Below are experts of layer 8 (counted from 0) of a mixture-of-experts language model. Rows are named gate (a neuron's input weights, with its number), up (a neuron's input weights, with its number), down (a neuron's output weights, with its number) and show model dimensions 240-287. Each number is 50 + 10 x the weight over its row's rms, rounded and kept within 0 to 99.
Before each expert's rows: "comes after" lists some tokens at least twice as common just before its tokens as in all text. This comes from a sample of Wikipedia text that the model never trained on. Tokens count by the router's weight.

# expert 7
comes after: " ", "–", "1", "6", "2", "3"
gate0:38 53 45 56 38 45 62 41 54 49 42 61 47 44 45 54 50 59 52 38 55 50 57 66 58 42 44 45 56 65 72 55 51 50 52 36 37 44 36 38 42 60 49 52 48 51 48 52
up0:63 46 46 59 50 35 44 61 56 47 67 43 49 49 45 36 45 47 51 60 43 48 47 49 55 43 55 65 41 56 57 36 52 56 36 55 42 41 59 56 59 63 27 48 47 42 57 72
down0:42 39 56 43 26 60 48 49 46 59 48 57 52 48 41 53 42 51 41 59 55 44 48 42 59 51 68 49 60 47 43 38 50 47 64 51 65 53 44 50 41 46 64 43 56 42 45 46
gate1:53 59 49 53 51 58 44 62 50 47 53 50 32 51 38 59 51 32 46 44 66 50 41 68 60 43 47 59 37 64 60 38 33 40 62 51 46 50 60 61 42 48 46 36 39 55 68 64
up1:40 38 52 60 57 59 39 42 40 39 40 69 59 39 39 47 48 64 52 59 26 54 50 56 45 53 47 42 75 50 54 56 48 56 50 66 66 49 36 37 28 70 40 65 47 58 47 57
down1:34 59 57 46 61 48 43 43 47 69 48 36 36 32 50 50 49 43 52 64 42 49 37 49 49 41 68 55 46 64 51 39 41 33 48 52 41 34 36 52 45 49 41 52 66 46 63 58
gate2:44 47 61 44 50 60 46 52 61 26 56 51 64 61 47 28 52 56 65 65 40 39 54 76 58 47 45 48 28 46 50 40 56 58 58 60 49 46 40 42 50 46 33 49 58 69 32 45
up2:22 47 56 50 55 73 35 62 34 60 47 48 39 41 64 34 54 62 41 34 45 55 54 35 57 45 61 65 45 65 51 64 41 49 45 59 54 66 42 64 43 61 41 51 43 38 41 58
down2:33 52 73 52 39 49 38 53 46 39 50 45 52 48 45 63 50 39 62 66 43 51 45 40 43 54 18 49 39 66 43 51 30 50 39 62 44 50 44 42 50 71 39 52 44 48 59 40
gate3:61 33 51 36 49 43 48 41 60 40 42 44 36 54 43 61 52 43 46 72 51 49 44 57 53 46 66 39 34 44 42 65 51 50 46 66 49 55 62 59 41 44 34 52 49 52 50 47
up3:50 71 49 47 55 63 21 44 42 62 69 59 51 47 35 46 60 43 36 44 44 33 43 54 57 51 52 48 40 57 64 50 35 37 36 49 42 41 57 52 42 84 52 64 48 53 47 49
down3:57 49 72 58 35 43 62 40 49 57 47 53 30 75 27 55 56 57 50 40 65 59 41 48 48 39 50 57 48 45 35 46 40 53 45 63 59 45 21 56 60 49 51 41 52 43 60 49
gate4:53 47 44 45 37 28 41 50 65 53 45 61 47 54 36 56 35 43 48 42 44 59 50 60 48 46 54 55 48 61 49 56 56 52 45 47 65 43 51 63 41 44 59 67 55 42 41 36
up4:58 46 54 57 62 51 52 53 44 45 61 39 57 50 64 47 32 53 38 59 57 54 47 46 43 43 63 30 54 62 41 63 42 42 45 48 22 42 57 37 36 47 40 48 58 50 43 56
down4:67 38 46 52 60 65 70 55 36 43 42 59 54 48 52 53 60 44 51 33 59 45 56 25 53 50 56 61 47 62 54 39 49 38 47 56 51 29 40 33 48 53 50 47 41 48 59 53
gate5:64 66 43 46 48 42 35 38 44 36 59 45 40 67 50 58 29 46 60 63 60 40 32 50 52 59 48 51 41 45 60 54 51 50 37 47 68 43 45 54 37 62 66 37 57 38 45 44
up5:61 39 53 43 43 48 17 62 43 45 41 47 54 47 42 56 48 63 58 61 54 52 46 40 52 54 34 54 57 57 56 67 41 38 61 48 50 41 50 29 54 30 61 41 24 59 33 51
down5:44 49 42 39 43 48 55 50 50 56 67 75 63 30 49 39 39 43 50 51 52 45 39 43 47 36 44 47 61 51 55 41 43 33 58 43 59 47 52 39 34 54 44 57 54 48 68 42
gate6:55 48 38 70 69 41 46 64 54 65 53 53 30 40 51 60 44 44 51 65 49 61 44 49 56 39 61 41 61 57 50 69 46 43 40 52 49 64 53 59 45 59 30 28 57 60 27 56
up6:45 52 38 54 64 47 56 56 55 53 55 41 47 55 41 49 44 41 42 67 44 54 48 41 58 58 57 54 61 52 61 31 46 41 57 57 56 34 68 55 56 57 50 59 50 62 47 46
down6:53 49 45 43 33 51 54 53 34 52 54 41 53 57 44 40 51 73 56 55 46 39 49 51 53 45 30 51 64 43 49 41 49 62 66 47 50 47 75 40 56 62 49 56 44 49 62 49
gate7:53 42 49 38 42 51 25 44 63 67 69 54 63 47 42 46 50 39 50 57 44 47 48 71 47 49 50 45 48 49 48 59 54 49 47 44 46 52 43 41 48 44 49 66 43 46 27 48
up7:64 52 42 43 64 58 59 58 55 47 44 66 59 75 60 57 44 36 62 49 54 52 42 43 53 82 36 53 51 39 57 42 41 64 54 36 32 56 65 45 66 52 37 42 50 57 61 46
down7:48 35 67 54 55 56 57 47 52 45 52 48 61 58 70 54 75 45 36 51 32 43 20 67 48 49 38 49 43 55 53 38 55 56 62 41 56 44 53 29 53 49 50 34 52 43 60 47
gate8:36 47 50 37 54 53 53 32 36 47 52 63 36 38 32 68 55 67 52 73 38 60 55 56 50 55 56 38 53 63 46 44 69 47 56 60 48 43 35 67 37 45 55 28 71 44 60 48
up8:50 50 44 39 59 30 49 36 40 40 60 59 51 49 39 62 50 77 45 52 32 56 49 45 60 48 37 47 56 57 49 51 76 51 56 41 46 52 49 63 50 44 38 41 73 37 43 70
down8:55 48 41 48 49 44 58 53 47 51 70 38 37 52 40 40 35 64 41 71 58 51 54 53 53 58 59 57 61 50 44 36 48 46 46 50 42 52 69 45 50 46 44 48 56 52 55 64
gate9:42 47 74 49 41 55 35 47 28 40 41 48 33 62 46 62 73 48 53 51 55 46 63 49 43 70 55 39 33 54 57 73 48 44 22 54 45 60 38 66 38 52 68 42 60 38 57 57
up9:49 38 66 56 51 50 21 44 28 47 42 50 44 54 37 69 48 48 30 47 48 41 54 56 59 64 49 29 53 61 48 59 61 39 24 48 33 51 38 54 42 61 69 57 62 59 38 52
down9:40 55 16 41 55 59 47 73 46 49 33 48 61 67 38 43 60 65 67 60 48 40 51 57 57 50 51 56 46 37 73 29 56 58 36 50 65 59 52 42 48 40 44 49 41 42 44 49
gate10:64 64 55 40 67 36 59 41 47 52 40 48 38 49 43 56 53 50 56 47 38 57 67 40 60 59 53 54 30 41 64 62 69 23 56 49 43 55 45 48 35 37 56 25 45 71 66 57
up10:56 48 59 59 53 32 56 72 27 55 67 44 36 64 42 48 59 54 54 44 57 57 51 48 52 58 40 50 37 44 53 59 63 39 54 43 53 45 49 57 49 37 45 46 51 45 58 42
down10:52 53 50 47 43 49 39 50 53 52 48 52 47 30 56 53 56 40 51 43 46 59 45 48 60 62 36 43 45 52 32 43 46 69 52 51 35 53 59 39 63 49 36 50 49 60 46 56
gate11:50 47 38 61 48 52 32 68 39 40 47 57 43 72 61 49 44 55 73 42 37 33 65 63 39 43 45 62 42 41 34 55 61 45 53 82 46 31 39 44 45 52 41 43 37 58 50 58
up11:45 71 63 42 62 23 63 60 38 44 65 48 41 63 62 36 57 43 61 43 37 59 49 47 44 59 40 59 48 48 58 46 55 51 57 51 49 54 53 45 62 38 39 58 52 50 56 47
down11:42 45 65 59 49 55 51 43 49 58 50 46 62 64 59 55 40 45 52 47 58 62 54 46 47 47 49 52 48 59 52 53 39 62 45 52 47 63 60 45 54 60 53 59 33 34 46 65
gate12:51 36 41 42 70 42 36 50 62 60 61 54 31 49 57 62 75 48 39 52 52 61 47 55 44 55 49 50 44 42 57 36 61 43 37 53 75 35 63 35 53 47 53 35 63 62 38 51
up12:57 55 50 55 34 67 55 47 45 67 47 50 55 55 56 56 43 37 29 36 61 29 45 73 27 50 50 56 73 65 41 37 43 55 53 49 42 51 54 49 43 50 43 55 43 29 40 36
down12:48 57 65 55 41 39 33 57 39 41 39 43 50 47 42 54 63 53 48 48 51 55 53 42 31 55 49 48 45 37 41 61 47 47 48 56 39 61 39 48 47 61 38 55 36 37 38 59
gate13:39 61 53 33 59 43 59 44 43 50 53 59 56 39 43 62 44 50 48 33 60 50 43 65 53 40 33 51 46 57 41 51 62 52 38 77 60 44 50 53 27 74 39 56 51 52 53 56
up13:53 55 43 47 54 65 57 54 56 46 21 53 45 52 54 33 41 52 41 47 43 28 59 44 37 47 49 59 47 52 52 54 52 43 40 69 48 58 38 48 42 37 63 40 33 61 64 44
down13:39 58 49 57 45 56 68 67 59 59 63 47 67 55 49 49 45 47 50 44 63 30 52 32 36 46 54 62 47 49 59 46 44 80 46 64 50 75 47 37 56 62 50 67 63 69 51 38
gate14:45 65 48 50 40 33 66 50 43 47 58 47 42 69 54 53 42 52 59 54 46 50 40 67 40 55 58 60 51 28 37 42 52 44 57 41 60 25 64 44 55 37 64 61 46 50 41 58
up14:58 43 71 50 62 61 49 54 58 61 52 64 54 32 59 70 59 47 39 41 49 68 53 54 58 39 41 58 37 55 60 51 31 51 52 38 40 65 48 56 37 53 52 38 62 64 58 45
down14:46 62 49 42 38 35 62 66 52 52 44 55 45 56 42 43 53 54 41 64 67 40 28 62 47 56 69 36 53 43 58 43 62 53 64 44 62 56 54 53 49 38 57 37 45 46 40 51
gate15:62 44 45 45 52 40 46 39 54 37 50 48 44 50 49 50 59 38 47 46 59 45 54 45 55 50 73 34 51 52 48 63 57 60 43 49 40 48 28 51 64 43 58 59 55 76 59 56
up15:76 61 42 37 47 46 49 15 60 40 58 54 48 35 45 44 64 45 56 39 60 58 58 59 63 51 56 40 54 25 38 50 48 54 48 42 31 47 42 52 69 35 54 52 55 68 50 58
down15:47 68 62 48 51 67 69 49 61 50 36 62 57 65 35 49 48 52 47 42 48 42 63 41 57 55 44 60 53 34 76 36 50 49 57 63 57 49 57 30 24 46 60 64 51 57 67 49
gate16:52 41 34 50 48 42 55 64 47 54 50 42 58 56 52 40 49 36 67 44 50 56 58 48 57 71 61 48 40 48 53 64 28 60 44 50 61 49 40 50 45 46 62 34 44 52 34 48
up16:44 51 59 53 52 45 65 57 46 56 41 44 65 53 44 54 32 50 57 50 64 42 63 66 46 55 60 44 52 42 40 62 39 51 47 45 59 42 40 54 48 35 46 39 62 58 55 47
down16:60 51 66 47 36 70 41 52 43 47 48 65 53 47 44 46 36 58 55 52 40 55 48 48 39 68 58 55 52 39 45 56 66 42 57 48 43 49 50 42 67 66 63 58 44 64 62 41
gate17:65 55 40 64 41 63 47 81 56 38 65 59 45 39 58 43 47 46 54 51 41 67 49 65 43 42 63 53 25 61 68 48 54 46 40 36 46 45 37 47 50 52 43 28 53 57 35 64
up17:63 56 54 47 46 49 43 58 64 48 60 58 25 70 36 54 46 69 49 54 72 45 70 43 46 55 63 37 41 55 56 55 45 38 48 51 51 48 51 49 45 55 63 46 43 46 77 54
down17:48 44 56 42 36 53 35 50 43 46 57 52 35 56 42 50 56 63 48 55 36 71 42 45 40 70 74 48 33 42 41 56 54 54 35 37 49 48 62 44 61 43 63 29 51 55 55 39
gate18:41 52 67 43 49 73 52 45 51 27 51 52 44 49 40 46 48 63 42 59 47 38 41 55 43 50 34 38 51 46 68 50 58 47 41 54 54 39 44 44 50 45 44 62 56 56 52 61
up18:54 58 37 38 66 44 50 42 61 48 33 69 35 69 57 58 51 33 73 43 48 57 76 55 43 36 53 51 50 42 45 56 34 53 44 60 47 47 54 64 58 50 66 44 56 43 59 54
down18:45 41 43 43 44 39 44 40 64 53 52 48 28 52 49 42 61 80 44 33 48 56 36 33 44 36 65 38 54 55 42 51 65 57 65 52 39 38 45 62 40 66 52 44 60 46 65 58
gate19:59 51 31 45 63 40 49 51 44 57 69 67 69 49 39 45 61 47 57 28 60 43 43 49 53 61 39 47 41 56 62 53 50 59 55 28 55 46 58 64 36 47 48 69 47 44 40 46
up19:63 33 37 55 41 53 59 41 48 59 41 56 56 49 54 52 49 72 56 32 56 46 59 27 47 33 39 62 37 51 63 52 54 43 44 51 56 57 64 53 40 38 39 51 36 51 41 51
down19:60 49 53 54 55 62 60 58 42 36 44 54 45 52 37 52 55 32 52 50 56 25 61 42 58 54 38 39 45 44 52 40 29 68 46 38 78 49 56 60 57 58 40 41 65 32 46 41
gate20:46 42 39 35 59 40 36 44 50 56 24 36 35 36 38 64 74 19 39 58 40 40 29 59 48 54 71 46 43 51 39 48 45 54 35 62 46 59 46 50 54 53 57 40 44 41 40 50
up20:40 53 64 51 48 69 52 57 64 47 59 62 42 39 54 49 42 53 62 46 44 47 74 40 43 45 39 53 49 68 33 63 47 44 64 46 29 54 40 41 44 48 46 41 44 58 57 47
down20:48 32 45 52 38 52 62 38 32 46 59 80 44 29 53 58 54 57 54 62 47 46 44 52 70 49 46 49 49 58 37 48 47 51 60 46 51 48 42 62 59 40 47 36 49 54 53 48
gate21:58 44 47 66 50 69 72 66 40 49 54 55 53 53 60 58 40 36 45 54 45 55 45 53 49 27 54 29 46 58 55 46 44 57 41 61 55 56 62 54 43 64 32 66 55 54 51 55
up21:46 55 53 49 53 67 53 43 60 63 44 56 65 71 55 52 60 48 47 53 55 35 56 50 58 40 42 51 65 49 41 34 62 64 53 41 35 60 56 44 47 48 32 66 55 52 54 49
down21:44 48 67 54 55 47 38 62 71 56 39 54 30 44 66 55 39 58 54 58 46 46 46 43 52 57 59 30 48 53 51 51 49 51 52 60 46 48 57 58 51 67 61 37 56 52 56 63
gate22:58 47 52 44 52 24 56 47 32 55 56 50 62 44 51 51 41 65 57 46 54 42 38 57 51 51 37 59 58 51 50 39 52 45 42 52 58 45 49 43 47 37 44 35 57 47 41 46
up22:62 35 50 48 35 28 49 37 57 49 64 61 65 48 52 53 37 55 46 46 59 42 36 45 53 56 48 50 64 56 51 57 53 44 45 42 54 32 53 41 52 41 57 34 55 47 25 49
down22:47 48 50 41 37 50 61 57 44 71 37 59 37 54 51 30 37 43 27 41 59 45 56 42 43 67 48 46 45 41 46 46 45 59 53 26 63 52 56 75 40 53 57 45 55 40 53 62
gate23:49 48 59 47 49 37 38 49 63 45 53 39 47 61 35 58 56 47 48 55 39 46 70 40 55 50 44 60 41 69 51 46 53 34 55 59 36 55 46 66 45 43 69 42 49 60 58 73
up23:53 76 33 62 52 53 44 61 54 59 54 44 55 58 48 52 47 56 58 59 37 44 53 69 57 38 41 52 51 52 50 40 51 48 59 51 58 64 48 35 50 49 36 56 46 57 47 53
down23:45 41 64 40 46 35 54 36 57 59 36 47 49 43 60 40 40 38 44 54 61 44 42 33 50 51 58 53 50 49 48 54 39 63 40 35 50 52 55 58 54 58 47 66 38 64 64 29
gate24:37 53 51 66 40 44 42 75 37 55 38 49 25 41 42 46 51 48 49 50 68 53 48 40 48 51 55 41 41 54 61 47 32 55 37 57 46 58 56 61 43 66 53 40 16 66 61 45
up24:45 49 57 34 58 41 48 53 53 44 62 56 68 55 51 70 67 69 43 54 41 52 41 42 36 45 43 51 37 58 62 47 40 47 39 40 45 39 50 44 69 46 47 71 47 50 51 44
down24:30 66 53 46 47 54 65 66 43 40 49 49 70 44 32 55 29 37 58 67 42 45 35 35 51 45 44 39 52 51 52 55 46 46 66 59 57 39 40 34 44 58 32 54 62 51 43 44
gate25:35 61 54 63 63 48 58 52 45 53 38 73 50 51 42 38 51 72 60 58 43 40 58 66 53 59 50 45 37 50 43 75 62 43 53 51 38 38 45 47 50 43 56 47 41 78 56 53
up25:39 67 52 54 53 46 55 58 37 54 47 58 56 56 55 21 45 45 55 57 47 43 68 65 60 58 38 55 51 53 39 54 57 52 51 39 40 21 50 41 55 49 55 34 52 65 62 58
down25:60 51 54 50 46 58 65 55 46 52 33 62 51 58 45 48 51 53 52 56 43 62 50 40 55 54 51 59 44 72 48 38 62 66 49 49 41 60 61 40 42 54 47 52 47 46 48 58
gate26:42 50 52 54 55 40 56 44 72 69 51 70 50 53 54 49 64 50 37 55 39 56 48 51 24 49 53 53 49 70 60 51 36 54 43 42 29 68 51 69 39 42 53 34 46 34 47 56
up26:50 55 40 48 47 79 41 55 36 35 30 59 42 54 48 72 30 51 59 57 55 57 45 34 58 37 53 51 60 43 34 44 44 58 63 59 48 39 49 58 48 57 51 58 55 56 57 48
down26:22 50 46 44 41 55 51 49 54 45 46 55 44 47 56 50 36 43 57 60 52 50 45 41 44 43 55 69 46 56 33 48 42 49 58 40 55 32 35 61 52 46 60 56 51 42 59 58
gate27:48 46 45 54 38 61 43 60 45 32 53 37 46 49 58 57 50 44 52 55 34 44 52 63 48 52 29 22 56 60 42 50 49 51 47 68 49 40 52 60 57 56 40 48 49 48 57 38
up27:52 45 34 60 35 54 64 55 40 43 54 41 48 45 54 57 61 56 42 52 45 48 47 64 45 54 37 55 54 39 49 34 47 60 53 66 51 44 51 76 67 60 50 51 50 45 57 31
down27:57 50 38 39 52 66 61 28 70 51 34 53 41 58 43 50 57 68 26 46 50 43 46 58 42 46 53 43 45 44 47 64 40 50 75 48 46 59 49 49 37 32 38 52 51 59 52 58
gate28:62 64 46 46 34 68 61 41 68 60 41 68 57 60 65 67 46 45 58 56 57 60 57 39 48 35 46 49 71 68 45 41 54 56 41 50 49 58 56 60 57 53 72 42 54 41 50 35
up28:38 48 62 31 44 43 35 39 45 59 32 69 39 34 42 42 58 52 60 51 28 36 45 51 48 61 65 53 47 57 57 41 49 50 32 54 44 65 44 59 41 62 63 64 45 40 42 62
down28:45 47 55 42 64 60 48 51 49 42 39 47 49 54 40 34 38 57 60 36 48 25 58 45 48 51 63 45 56 52 28 48 55 67 47 52 43 40 40 68 35 53 44 49 60 51 57 41
gate29:46 29 40 44 52 38 65 52 53 48 52 61 35 35 53 63 50 15 62 51 53 42 56 41 60 49 60 49 35 52 54 54 50 34 64 48 52 54 29 54 38 39 36 53 37 50 62 61
up29:61 39 51 41 53 28 57 45 54 47 60 38 50 49 41 56 59 48 55 39 55 44 58 54 63 66 64 36 49 49 61 57 63 40 52 42 51 50 64 65 37 46 43 59 53 27 60 60
down29:37 62 46 56 41 48 55 51 49 34 41 41 47 54 39 47 41 66 50 34 38 81 50 52 49 52 41 47 51 48 59 49 38 51 46 42 38 44 67 60 48 44 67 38 43 58 38 67
gate30:50 51 53 37 48 47 48 49 54 49 57 60 51 52 61 76 49 46 47 59 36 52 23 66 54 49 53 40 58 59 46 60 67 38 41 59 60 53 28 41 42 48 49 47 25 49 57 68
up30:69 51 55 30 36 44 47 54 50 59 52 53 55 49 62 59 30 43 55 52 43 60 37 40 37 41 56 49 43 48 62 51 34 43 20 47 62 67 58 47 49 55 54 56 66 63 46 56
down30:28 59 50 60 50 32 40 45 44 43 48 42 37 58 46 38 49 51 55 57 40 51 38 48 63 70 51 58 37 44 66 37 60 72 42 49 64 45 34 37 41 64 33 38 35 49 57 52
gate31:44 49 41 54 39 38 48 51 50 50 47 62 49 54 52 43 52 51 42 40 45 62 37 44 47 40 45 41 26 54 61 47 48 60 41 52 57 41 56 41 56 49 58 60 30 36 42 42
up31:65 41 53 50 51 41 58 55 43 66 47 41 51 52 59 36 60 50 66 53 38 50 42 52 62 62 60 44 46 59 66 29 55 49 59 40 29 38 58 38 59 44 63 54 37 47 45 34
down31:48 60 49 37 43 41 40 44 49 52 61 33 43 55 43 48 40 55 47 33 36 63 49 50 58 50 56 57 56 41 60 37 65 57 60 35 55 41 61 52 42 47 49 46 56 41 49 56
gate32:55 50 22 59 60 48 58 71 65 28 40 49 46 49 52 53 29 48 54 49 27 51 51 64 44 34 35 68 51 29 23 56 52 49 34 42 59 42 51 42 46 54 58 42 41 32 44 50
up32:48 55 31 44 41 48 58 78 36 45 51 50 43 64 40 41 57 37 39 71 54 52 40 57 42 29 53 54 62 44 56 49 44 58 44 41 39 44 62 54 54 50 35 59 41 32 38 48
down32:53 52 48 52 45 43 48 54 69 62 65 24 64 58 52 28 54 44 62 52 59 43 71 50 59 52 54 55 64 52 51 50 39 46 50 39 35 38 47 45 46 27 63 43 50 53 45 59
gate33:61 47 52 53 54 44 49 49 39 34 50 63 39 58 61 55 38 51 48 70 50 39 53 67 42 54 33 42 46 44 43 71 35 50 39 48 51 67 58 21 34 50 52 49 39 63 36 47
up33:73 40 57 50 59 42 59 53 57 40 47 76 55 55 58 37 56 62 46 42 68 29 62 53 32 56 40 44 65 41 55 70 47 58 47 47 49 69 65 40 43 43 51 43 45 64 39 57
down33:43 57 38 37 50 55 38 47 43 58 45 35 47 57 19 55 61 52 53 37 60 64 62 38 53 29 57 60 40 57 48 46 36 58 44 54 54 29 50 67 56 34 73 47 46 64 44 61
gate34:58 34 53 50 60 48 56 62 64 61 58 57 52 36 63 61 49 70 48 66 33 63 56 49 56 50 53 39 47 60 41 49 53 43 46 59 47 37 49 51 54 46 53 50 29 39 29 48
up34:43 55 62 78 50 51 61 60 32 48 38 37 31 50 38 26 68 43 57 39 56 49 48 55 43 43 40 54 33 37 45 58 64 50 48 47 47 66 32 51 51 58 42 52 57 59 74 54
down34:51 51 62 66 54 53 30 42 54 52 51 50 24 63 44 59 57 56 52 42 51 49 63 57 44 65 61 49 38 39 58 52 65 59 50 58 42 43 45 52 34 56 66 67 47 52 45 45
gate35:54 43 52 51 55 45 53 47 43 41 51 43 50 54 49 70 34 35 55 41 63 50 46 65 59 62 56 46 43 48 44 57 62 55 47 41 59 32 51 41 48 39 64 47 60 36 54 57
up35:57 58 49 67 46 58 55 62 43 55 53 50 45 55 45 53 84 26 48 52 47 55 48 39 43 42 53 48 40 43 39 50 38 52 45 60 41 55 44 43 62 43 68 41 46 28 44 65
down35:79 41 53 42 51 74 52 59 58 43 69 61 67 47 51 56 51 59 52 53 54 50 47 49 55 55 44 47 56 49 56 41 69 55 62 54 45 41 49 51 42 34 61 44 49 51 47 38
gate36:49 29 71 43 55 60 30 33 41 52 52 60 58 49 56 64 55 57 70 55 34 53 70 26 33 51 40 57 42 39 33 55 41 48 57 56 52 41 55 56 41 31 65 56 60 53 50 51
up36:29 65 47 45 57 45 48 45 40 51 43 46 54 42 56 65 50 65 62 55 46 66 49 55 51 42 49 59 37 57 60 40 50 46 45 51 45 52 48 51 55 53 41 50 38 40 68 50
down36:41 36 65 54 50 52 40 35 68 56 41 44 54 56 52 53 54 61 47 47 41 48 55 54 52 60 42 39 53 56 48 53 54 40 35 52 59 56 50 42 30 47 45 52 30 49 45 53
gate37:44 44 31 66 58 61 53 53 67 34 45 61 48 75 52 49 47 46 62 59 57 27 63 51 48 57 52 35 53 48 29 37 44 57 41 67 44 38 59 35 52 53 44 59 56 40 49 59
up37:60 47 29 51 49 45 52 43 75 50 33 61 47 63 41 60 61 63 67 54 34 36 50 51 44 56 58 49 62 49 30 42 60 53 42 60 57 37 63 33 40 40 39 48 50 59 57 49
down37:51 47 49 54 60 43 50 41 43 52 52 47 46 51 44 59 49 56 43 29 47 61 63 42 62 67 58 65 36 38 62 49 68 33 37 41 73 52 46 67 44 29 51 29 34 49 49 45
gate38:44 56 60 47 68 74 36 36 47 48 49 51 47 35 48 59 48 39 30 55 38 44 47 37 45 47 42 32 50 55 56 53 39 49 43 41 51 63 52 57 33 74 56 53 57 53 57 59
up38:55 42 41 44 40 40 55 43 46 50 52 53 62 68 59 49 53 53 52 46 53 50 50 47 62 33 55 45 62 46 46 64 52 43 49 54 56 48 49 59 59 42 55 47 56 29 42 46
down38:35 51 41 54 49 54 63 42 57 61 44 60 51 62 36 36 50 48 49 40 31 57 58 49 46 36 67 49 51 60 63 57 66 31 44 58 67 43 30 59 32 54 34 52 50 61 33 53
gate39:56 47 46 32 61 49 54 24 49 56 58 52 59 38 46 51 36 54 60 56 37 60 59 51 59 38 43 50 45 36 42 52 54 49 50 34 48 36 41 42 51 49 60 36 50 48 31 52
up39:65 44 40 49 26 49 60 58 45 60 37 45 50 61 54 50 65 37 36 39 61 47 32 59 47 54 47 69 52 42 31 56 40 55 62 57 39 48 50 56 56 49 44 45 57 64 61 53
down39:43 36 49 56 57 43 57 35 40 61 48 44 49 42 69 70 56 61 61 67 51 47 34 51 58 43 35 71 46 63 52 45 47 54 61 74 37 61 53 41 64 65 56 54 49 53 53 38
gate40:59 50 36 31 60 45 32 59 56 53 51 47 55 35 67 43 59 49 51 50 42 42 46 55 68 46 50 53 79 44 37 46 56 39 35 46 43 43 51 58 45 55 56 47 68 52 29 54
up40:65 54 43 57 49 47 57 42 49 65 71 42 35 52 50 50 47 51 21 60 55 40 52 63 57 39 36 53 53 54 24 50 60 61 34 28 52 42 43 51 59 49 70 48 43 49 55 48
down40:50 60 50 45 69 55 54 46 62 34 55 61 63 46 47 54 44 61 66 57 43 48 70 44 46 53 50 39 40 47 62 55 47 53 76 41 39 32 47 64 57 27 66 64 42 53 62 48
gate41:62 47 46 52 58 31 48 53 45 50 51 65 68 43 52 59 52 56 53 36 53 48 66 50 61 63 64 53 35 40 39 54 42 61 50 64 44 59 51 57 43 39 59 57 63 62 61 41
up41:38 47 56 39 55 59 49 43 46 49 57 37 52 69 54 37 39 44 40 49 55 50 54 52 46 40 31 62 44 53 22 24 38 54 51 46 44 62 67 57 71 50 42 42 34 35 46 39
down41:52 55 37 40 58 39 38 47 54 48 50 45 52 37 51 47 69 53 61 49 55 36 51 53 53 48 49 53 38 53 56 68 46 56 48 54 46 47 65 52 51 46 70 34 39 43 42 35
gate42:44 50 56 66 50 50 43 37 46 44 42 54 49 56 41 57 26 38 61 56 54 42 53 59 52 55 53 30 33 46 44 37 42 57 50 46 56 46 46 42 34 50 57 65 64 61 66 57
up42:55 45 47 40 75 59 58 47 47 30 33 54 62 53 55 37 46 52 53 42 35 60 55 40 57 55 48 40 52 64 53 52 57 43 26 51 65 36 44 62 45 49 46 53 61 50 54 44
down42:28 51 47 48 72 56 53 50 40 47 37 50 52 53 64 44 41 45 52 42 26 45 51 39 53 46 38 61 51 47 58 60 56 50 54 47 44 42 29 46 47 66 32 70 53 31 36 55
gate43:62 37 40 29 35 47 46 42 70 52 40 60 56 59 61 44 31 47 62 35 34 56 62 66 58 47 62 31 48 56 47 49 45 59 48 53 47 50 51 35 47 65 56 50 31 26 50 45
up43:47 42 34 65 51 78 46 63 43 62 50 44 58 52 42 63 60 53 69 36 50 66 58 44 40 40 37 36 51 58 48 46 56 41 61 52 57 43 57 46 51 50 33 55 33 47 29 64
down43:63 57 45 46 34 62 58 49 61 67 54 61 41 43 38 50 44 61 71 44 67 46 46 41 52 51 74 57 39 36 48 54 60 49 63 61 47 34 47 69 53 60 66 53 52 46 46 46
gate44:56 42 29 62 48 57 37 58 53 27 39 28 45 48 61 39 53 36 49 51 57 47 56 71 47 51 56 59 48 48 38 74 52 46 41 47 58 62 62 51 49 46 40 43 70 70 36 43
up44:46 51 63 47 53 65 48 44 49 53 43 69 51 43 58 61 55 40 44 55 35 58 44 42 47 62 38 44 32 40 61 34 44 51 55 53 64 67 35 61 58 59 46 61 41 24 46 78
down44:46 35 46 41 47 24 53 56 43 50 30 52 45 63 61 47 39 37 47 52 62 46 56 46 50 50 34 52 51 47 51 36 42 64 46 60 48 60 37 47 47 63 46 50 55 39 51 58
gate45:35 64 52 40 64 76 64 44 52 31 38 57 61 46 38 47 47 59 41 55 33 40 48 43 43 56 58 45 33 53 55 41 39 54 51 52 52 44 48 55 39 60 37 57 39 51 44 34
up45:39 51 52 60 55 55 36 51 49 57 62 36 72 67 58 55 38 60 45 66 47 43 56 53 52 37 37 49 55 58 62 49 46 45 39 44 41 45 66 36 46 49 38 36 50 69 42 44
down45:39 46 45 45 66 45 47 75 60 54 35 60 33 45 54 47 54 32 54 58 54 49 53 48 51 57 39 53 46 40 67 41 54 46 63 39 54 36 59 43 59 53 52 46 33 61 40 52
gate46:66 33 58 54 39 41 31 57 39 38 43 34 55 57 45 58 57 56 56 49 37 52 38 63 83 45 49 47 41 72 44 59 63 46 31 34 33 52 53 55 53 49 59 34 72 46 51 57
up46:39 60 51 58 56 59 57 46 40 47 44 58 46 41 46 56 63 49 47 42 56 48 60 49 35 40 66 44 39 38 55 38 52 48 44 59 59 72 34 50 24 45 48 51 40 56 39 50
down46:50 53 52 48 54 54 58 64 55 58 65 57 36 57 45 38 62 62 49 29 54 42 49 73 58 58 48 72 51 36 34 45 50 56 52 60 51 32 45 36 61 51 43 51 35 55 57 56